Weights of a small mixture-of-experts language model, trained from scratch on English Wikipedia: 4 picks a token.
Below are experts of layer 4 (counted from 0) of a mixture-of-experts language model. Rows are named router (the router's row for the expert), down (a neuron's output weights, with its number) and show model dimensions 0-255. Each number is 200 + 40 x the weight over its row's rms, rounded and kept within 0 to 999.
After each expert's rows: "raises" lists some tokens whose logits its average output raises strongly, later layers aside. This comes from a sample of Wikipedia text that the model never trained on.

# expert 29
router,288,171,231,135,262,190,181,241,273,191,195,221,189,223,202,242,207,187,148,189,257,179,213,265,174,193,244,195,118,199,224,212,122,117,248,278,186,198,242,183,187,186,176,158,248,237,204,185,182,214,225,149,147,212,231,139,223,127,159,138,179,268,238,202,210,129,184,158,212,168,195,163,180,242,187,169,211,242,241,216,197,191,196,164,129,172,209,135,174,186,165,239,175,231,181,182,224,184,194,240,189,175,150,253,159,162,247,211,229,210,211,220,202,144,182,246,229,227,143,212,162,144,241,199,169,202,225,138,180,166,123,267,262,163,159,158,162,213,256,181,162,200,145,243,146,166,223,212,209,224,225,227,178,243,168,269,123,186,146,147,210,280,263,225,202,150,218,214,201,171,222,214,300,220,232,227,201,235,175,210,227,214,208,146,208,186,243,195,264,218,234,226,239,158,239,222,179,165,209,258,199,77,224,245,108,184,221,194,245,172,289,209,170,145,239,203,255,156,234,193,162,210,220,211,139,95,208,161,156,142,234,162,153,179,234,152,155,249,231,226,207,245,195,152,224,203,257,177,199,138,298,207,201,199,168,120
down0,179,223,197,182,203,245,202,156,240,201,178,153,212,193,201,206,234,294,148,194,141,232,324,136,180,196,153,143,194,223,203,177,160,243,184,213,197,130,267,157,116,185,142,119,153,194,217,198,221,197,187,279,232,191,134,261,107,167,184,260,160,161,281,254,245,242,267,189,250,168,248,187,227,209,223,221,230,190,198,253,212,145,284,160,195,254,200,188,164,136,180,163,177,184,186,233,199,203,162,153,197,173,241,205,235,271,246,268,184,124,228,213,148,184,115,225,213,257,214,233,180,248,238,169,220,198,206,210,208,219,267,219,239,202,236,200,229,239,262,194,165,189,237,162,264,183,282,220,239,113,141,193,174,195,179,180,204,172,293,167,200,209,208,140,258,197,244,213,173,253,195,150,248,155,159,229,163,261,203,185,192,150,172,320,207,141,201,225,250,196,136,214,174,174,228,241,192,167,220,210,209,290,210,160,185,164,145,232,241,216,145,189,200,242,277,201,190,204,185,214,177,216,182,207,149,170,228,242,223,240,185,230,187,235,215,253,173,200,255,145,147,214,149,218,164,166,139,161,193,204,178,217,140,156,190,229
raises: "s", " of", " |"

# expert 2
router,156,195,264,197,258,185,148,225,211,251,211,212,155,199,294,151,163,174,219,172,186,248,203,137,192,233,209,196,197,287,190,204,207,291,191,210,122,238,156,195,222,148,229,175,270,174,238,162,191,180,235,205,227,221,194,237,193,190,213,250,196,192,285,137,264,182,253,218,176,219,150,240,151,193,244,181,207,201,233,192,235,146,238,195,188,180,157,178,156,273,190,125,213,216,263,203,213,221,209,219,187,238,171,187,238,216,152,199,139,213,212,150,181,231,269,229,226,273,216,191,218,223,185,186,277,157,217,268,186,136,210,164,165,199,135,170,233,158,249,208,190,230,193,207,183,154,181,192,200,218,175,161,222,255,188,168,240,186,321,187,166,260,151,153,169,244,208,221,236,238,148,123,174,168,202,180,202,184,181,217,158,218,180,274,192,154,209,166,252,215,157,113,195,170,145,246,177,251,164,128,145,193,254,271,278,155,249,153,186,233,146,176,238,189,251,243,158,152,181,253,228,170,192,169,179,186,140,249,189,260,248,165,206,209,171,206,131,221,256,287,229,192,140,247,155,184,69,215,205,170,208,161,263,171,267,240
down0,165,231,200,244,204,248,155,232,237,213,244,85,205,220,207,209,205,211,196,195,220,262,214,138,92,250,212,167,215,214,135,192,201,229,251,198,259,181,239,231,240,105,226,178,178,214,188,140,317,182,174,214,161,168,220,205,304,219,180,230,265,204,176,160,173,190,162,226,202,152,199,171,237,192,233,250,197,220,245,215,235,147,131,165,237,143,250,163,221,216,217,135,191,220,218,231,209,121,207,229,239,168,203,120,174,181,257,171,168,183,203,209,166,279,205,187,195,175,217,149,174,201,231,225,170,227,268,155,130,180,323,244,242,262,219,223,274,197,222,141,188,160,253,199,162,204,177,232,197,196,148,215,241,229,204,173,276,192,230,236,222,212,169,212,216,251,209,161,168,195,193,167,197,240,153,196,101,209,258,285,175,220,142,219,212,165,252,207,254,209,220,198,169,191,237,233,164,226,179,205,147,181,215,184,201,149,194,168,146,119,178,229,246,252,150,180,217,263,210,102,201,224,245,244,263,229,192,228,245,171,326,243,179,227,130,180,277,246,180,215,206,167,217,191,174,201,222,221,204,175,192,208,173,262,239,161
raises: "ct", "g", "cc"

# expert 54
router,166,164,187,262,217,184,199,272,242,202,253,194,170,284,147,212,206,231,218,164,184,213,219,169,148,162,175,227,218,171,231,226,245,227,242,228,210,212,150,143,180,235,224,197,237,188,185,202,190,181,231,171,231,195,151,213,222,146,233,185,216,182,140,206,215,265,223,130,167,186,205,218,205,164,194,154,177,115,256,225,236,191,275,253,188,142,182,242,151,167,195,146,125,168,170,200,222,235,218,196,202,203,174,178,198,165,182,219,228,235,165,119,172,252,197,275,171,143,98,210,182,227,139,110,141,167,229,256,192,228,240,133,184,212,236,191,273,195,193,256,108,242,300,221,174,161,225,166,209,199,189,163,144,206,196,237,184,111,160,280,180,80,185,174,192,212,155,212,259,162,242,174,216,168,193,190,232,150,192,111,256,133,197,142,197,173,131,203,194,206,227,203,206,222,139,210,210,209,118,235,168,278,249,190,218,224,198,162,222,205,119,151,190,230,199,224,251,226,173,292,210,176,195,195,116,191,240,148,129,201,135,208,220,272,191,193,252,192,211,228,232,242,285,223,224,207,184,220,239,215,183,185,295,214,221,206
down0,168,217,171,176,114,104,190,209,202,227,158,177,185,194,150,148,224,227,279,293,228,204,214,187,177,189,151,241,154,156,212,181,166,272,189,186,168,182,211,168,197,230,227,160,230,270,162,231,175,287,172,222,179,252,176,202,200,147,182,202,217,186,176,196,221,199,159,155,243,199,87,196,143,167,179,156,167,263,154,207,182,165,223,180,215,217,277,168,165,207,263,230,222,198,254,199,250,153,223,245,263,152,215,185,174,179,164,193,158,149,192,234,231,127,227,170,151,193,141,205,161,214,169,196,213,226,263,281,224,171,245,150,152,247,170,190,200,211,197,202,190,238,215,222,175,212,256,240,163,189,222,262,192,177,177,171,262,170,250,137,243,216,209,259,233,252,130,143,300,153,162,181,215,185,237,217,200,164,207,251,199,251,214,136,152,128,208,191,238,181,195,217,242,220,200,138,143,149,203,200,157,156,176,185,208,188,269,221,138,195,220,133,254,174,140,207,269,160,236,137,253,94,174,242,86,151,226,150,137,198,245,138,184,220,219,166,243,228,189,135,244,201,196,201,197,261,189,173,270,185,186,172,205,231,258,156
raises: "w", "ot", "ad"

# expert 7
router,223,185,210,213,196,117,253,222,243,189,196,163,143,170,94,214,272,186,158,277,172,189,170,207,189,180,185,211,258,244,264,155,215,232,237,197,274,230,212,135,149,210,221,208,215,185,159,212,195,253,210,213,186,121,230,150,192,185,201,144,198,184,185,253,149,240,127,199,157,221,131,193,191,146,204,193,257,246,203,157,216,157,117,258,229,151,267,192,170,129,181,195,197,208,134,142,215,208,259,164,231,208,247,284,158,178,242,185,245,154,197,242,256,171,203,164,269,133,243,224,202,281,262,172,190,236,197,270,156,179,264,180,192,217,198,264,258,257,207,190,171,228,194,193,227,217,208,175,211,156,195,210,152,183,234,206,192,193,135,174,219,174,194,191,286,200,174,191,240,167,264,167,180,204,258,235,186,146,152,224,215,192,175,247,266,171,71,233,168,144,187,234,180,237,254,253,235,125,193,267,213,234,229,163,197,177,235,187,178,164,217,216,210,183,229,195,255,215,250,182,261,189,158,242,221,182,222,170,153,223,84,222,250,256,201,147,122,247,153,220,218,238,213,180,135,194,250,213,169,231,167,147,234,166,213,139
down0,151,155,251,308,185,196,148,220,232,198,197,153,185,234,229,204,205,187,204,115,278,248,132,184,178,222,119,270,166,163,195,239,154,251,153,272,174,204,235,149,88,179,267,192,192,225,209,234,284,170,213,210,158,186,217,134,182,149,199,236,213,221,245,204,241,227,216,232,184,274,222,219,241,203,193,201,179,212,198,200,238,153,228,205,176,209,221,199,211,134,178,210,241,180,206,197,130,213,224,150,210,232,182,244,207,110,185,67,214,254,238,208,160,212,184,104,223,202,216,180,245,214,196,206,175,238,175,281,184,207,181,204,167,187,172,158,151,202,136,181,278,221,195,206,209,206,212,203,178,182,194,133,263,229,196,176,293,144,185,260,240,252,198,162,241,217,150,234,252,197,174,197,184,208,196,162,215,197,209,179,181,146,245,155,202,160,139,175,257,245,167,167,208,203,189,162,214,218,272,220,168,182,214,211,241,201,149,222,172,193,224,249,211,251,175,232,244,165,246,167,141,173,185,177,229,197,244,183,78,160,268,174,164,216,161,213,203,219,130,197,194,256,250,131,174,176,277,273,168,186,154,94,166,238,198,127
raises: "s", "el", "ri", ".", "in"

# expert 45
router,183,209,194,166,224,202,220,176,241,208,267,185,241,203,203,181,158,274,132,202,231,161,224,135,276,149,178,168,181,145,142,173,214,177,240,209,168,191,122,220,133,194,236,211,213,245,218,243,140,105,189,153,241,139,187,117,193,179,195,176,236,142,131,174,162,194,151,248,150,240,207,267,187,197,191,181,206,228,231,255,180,214,222,254,217,237,228,238,209,201,162,228,196,185,172,174,210,257,181,181,187,145,147,201,213,291,251,167,262,202,225,170,250,196,189,197,165,161,209,251,199,282,203,156,219,169,248,98,208,244,254,244,235,204,206,228,200,238,236,198,195,241,165,255,200,279,193,145,142,210,203,267,249,130,180,171,110,192,242,155,174,178,165,226,278,235,148,198,224,197,230,170,174,195,193,282,229,126,251,219,175,199,202,163,197,170,130,268,147,235,200,217,174,243,204,175,208,228,230,221,207,273,248,205,213,189,180,202,262,175,199,189,99,181,190,184,238,220,264,208,180,252,168,184,250,151,163,148,240,300,149,238,232,258,158,217,240,113,194,198,270,174,262,168,185,208,228,165,159,227,249,184,184,172,121,144
down0,218,234,165,202,137,215,222,212,202,180,218,201,228,188,154,169,214,228,161,192,231,228,203,109,158,176,213,235,218,223,166,223,204,180,220,249,215,224,167,200,224,260,177,162,244,244,166,248,179,129,208,246,222,208,165,141,192,251,250,237,145,226,141,209,165,269,131,245,232,265,207,161,221,150,196,189,188,222,95,194,168,238,204,264,222,141,272,140,274,153,180,226,207,238,304,177,218,188,223,192,150,159,183,139,236,200,114,240,136,237,210,217,211,125,217,184,239,199,152,178,194,147,142,176,139,263,228,265,285,243,197,262,239,222,131,274,201,196,180,207,178,226,203,159,223,270,199,224,262,162,258,202,161,207,195,223,187,193,209,296,168,183,221,211,205,278,199,164,186,155,138,206,213,202,289,254,139,202,205,201,226,252,176,230,166,200,173,179,252,189,136,183,183,209,258,174,216,194,241,187,185,168,299,288,227,252,175,170,206,203,218,182,170,263,170,223,152,185,219,125,220,205,156,238,237,86,169,179,197,173,114,179,209,216,225,200,213,177,138,217,198,237,120,202,261,154,184,246,206,208,262,210,232,210,163,233
raises: "ed", "ing", "ish", "on"

# expert 18
router,167,291,205,223,175,231,220,235,142,192,138,227,154,205,184,229,196,185,223,228,218,138,154,235,167,164,157,197,195,202,220,204,161,151,194,148,167,217,223,221,239,196,219,193,199,177,209,220,236,233,186,193,166,237,148,247,206,281,208,173,190,190,181,277,194,174,208,195,182,253,216,266,211,267,198,250,231,237,226,210,200,199,188,147,162,165,198,166,238,206,215,120,234,181,161,276,149,172,177,268,233,188,235,150,166,240,151,126,178,131,186,237,236,182,202,207,131,134,180,160,196,216,114,180,275,233,181,183,227,217,241,211,163,180,166,172,188,184,227,180,153,160,236,164,210,150,200,257,199,171,156,202,228,237,175,213,160,149,218,269,315,147,178,148,156,169,250,254,161,219,217,229,205,282,178,96,260,172,234,210,122,150,98,229,234,201,146,285,153,271,214,258,224,236,203,162,255,257,262,195,218,234,226,156,166,272,184,199,239,267,139,216,173,200,151,133,174,166,200,213,184,196,167,176,234,193,233,156,196,189,189,228,228,191,195,180,223,253,275,236,202,238,183,170,190,202,325,238,276,253,269,260,146,213,192,194
down0,191,147,209,163,181,213,222,219,191,173,265,169,214,169,211,211,189,233,218,162,200,246,229,177,225,145,289,251,247,236,163,185,140,162,196,151,232,145,223,176,195,117,203,147,201,241,169,162,212,238,273,208,190,165,230,170,248,231,171,235,201,226,173,208,160,208,194,173,201,178,188,190,201,214,286,243,277,216,162,169,206,231,119,235,181,199,236,237,251,196,229,173,245,224,167,229,214,246,188,226,201,200,196,195,214,228,125,258,175,220,188,239,168,142,169,181,170,194,64,185,215,248,179,197,210,236,255,131,189,241,228,279,183,174,222,212,208,191,125,237,247,227,224,271,218,163,255,151,165,196,202,146,257,180,167,217,193,212,169,290,177,227,222,209,244,170,197,185,271,225,232,238,168,320,203,280,227,231,154,224,233,257,211,187,203,229,167,240,224,220,233,219,186,195,154,237,170,215,132,225,210,227,144,141,215,149,214,211,129,267,149,118,222,167,194,200,183,204,173,167,192,232,222,173,259,293,165,143,190,158,163,196,214,252,174,205,238,249,151,117,253,274,214,240,141,230,270,228,228,151,343,202,235,146,228,203
raises: "ies", "s", "ic"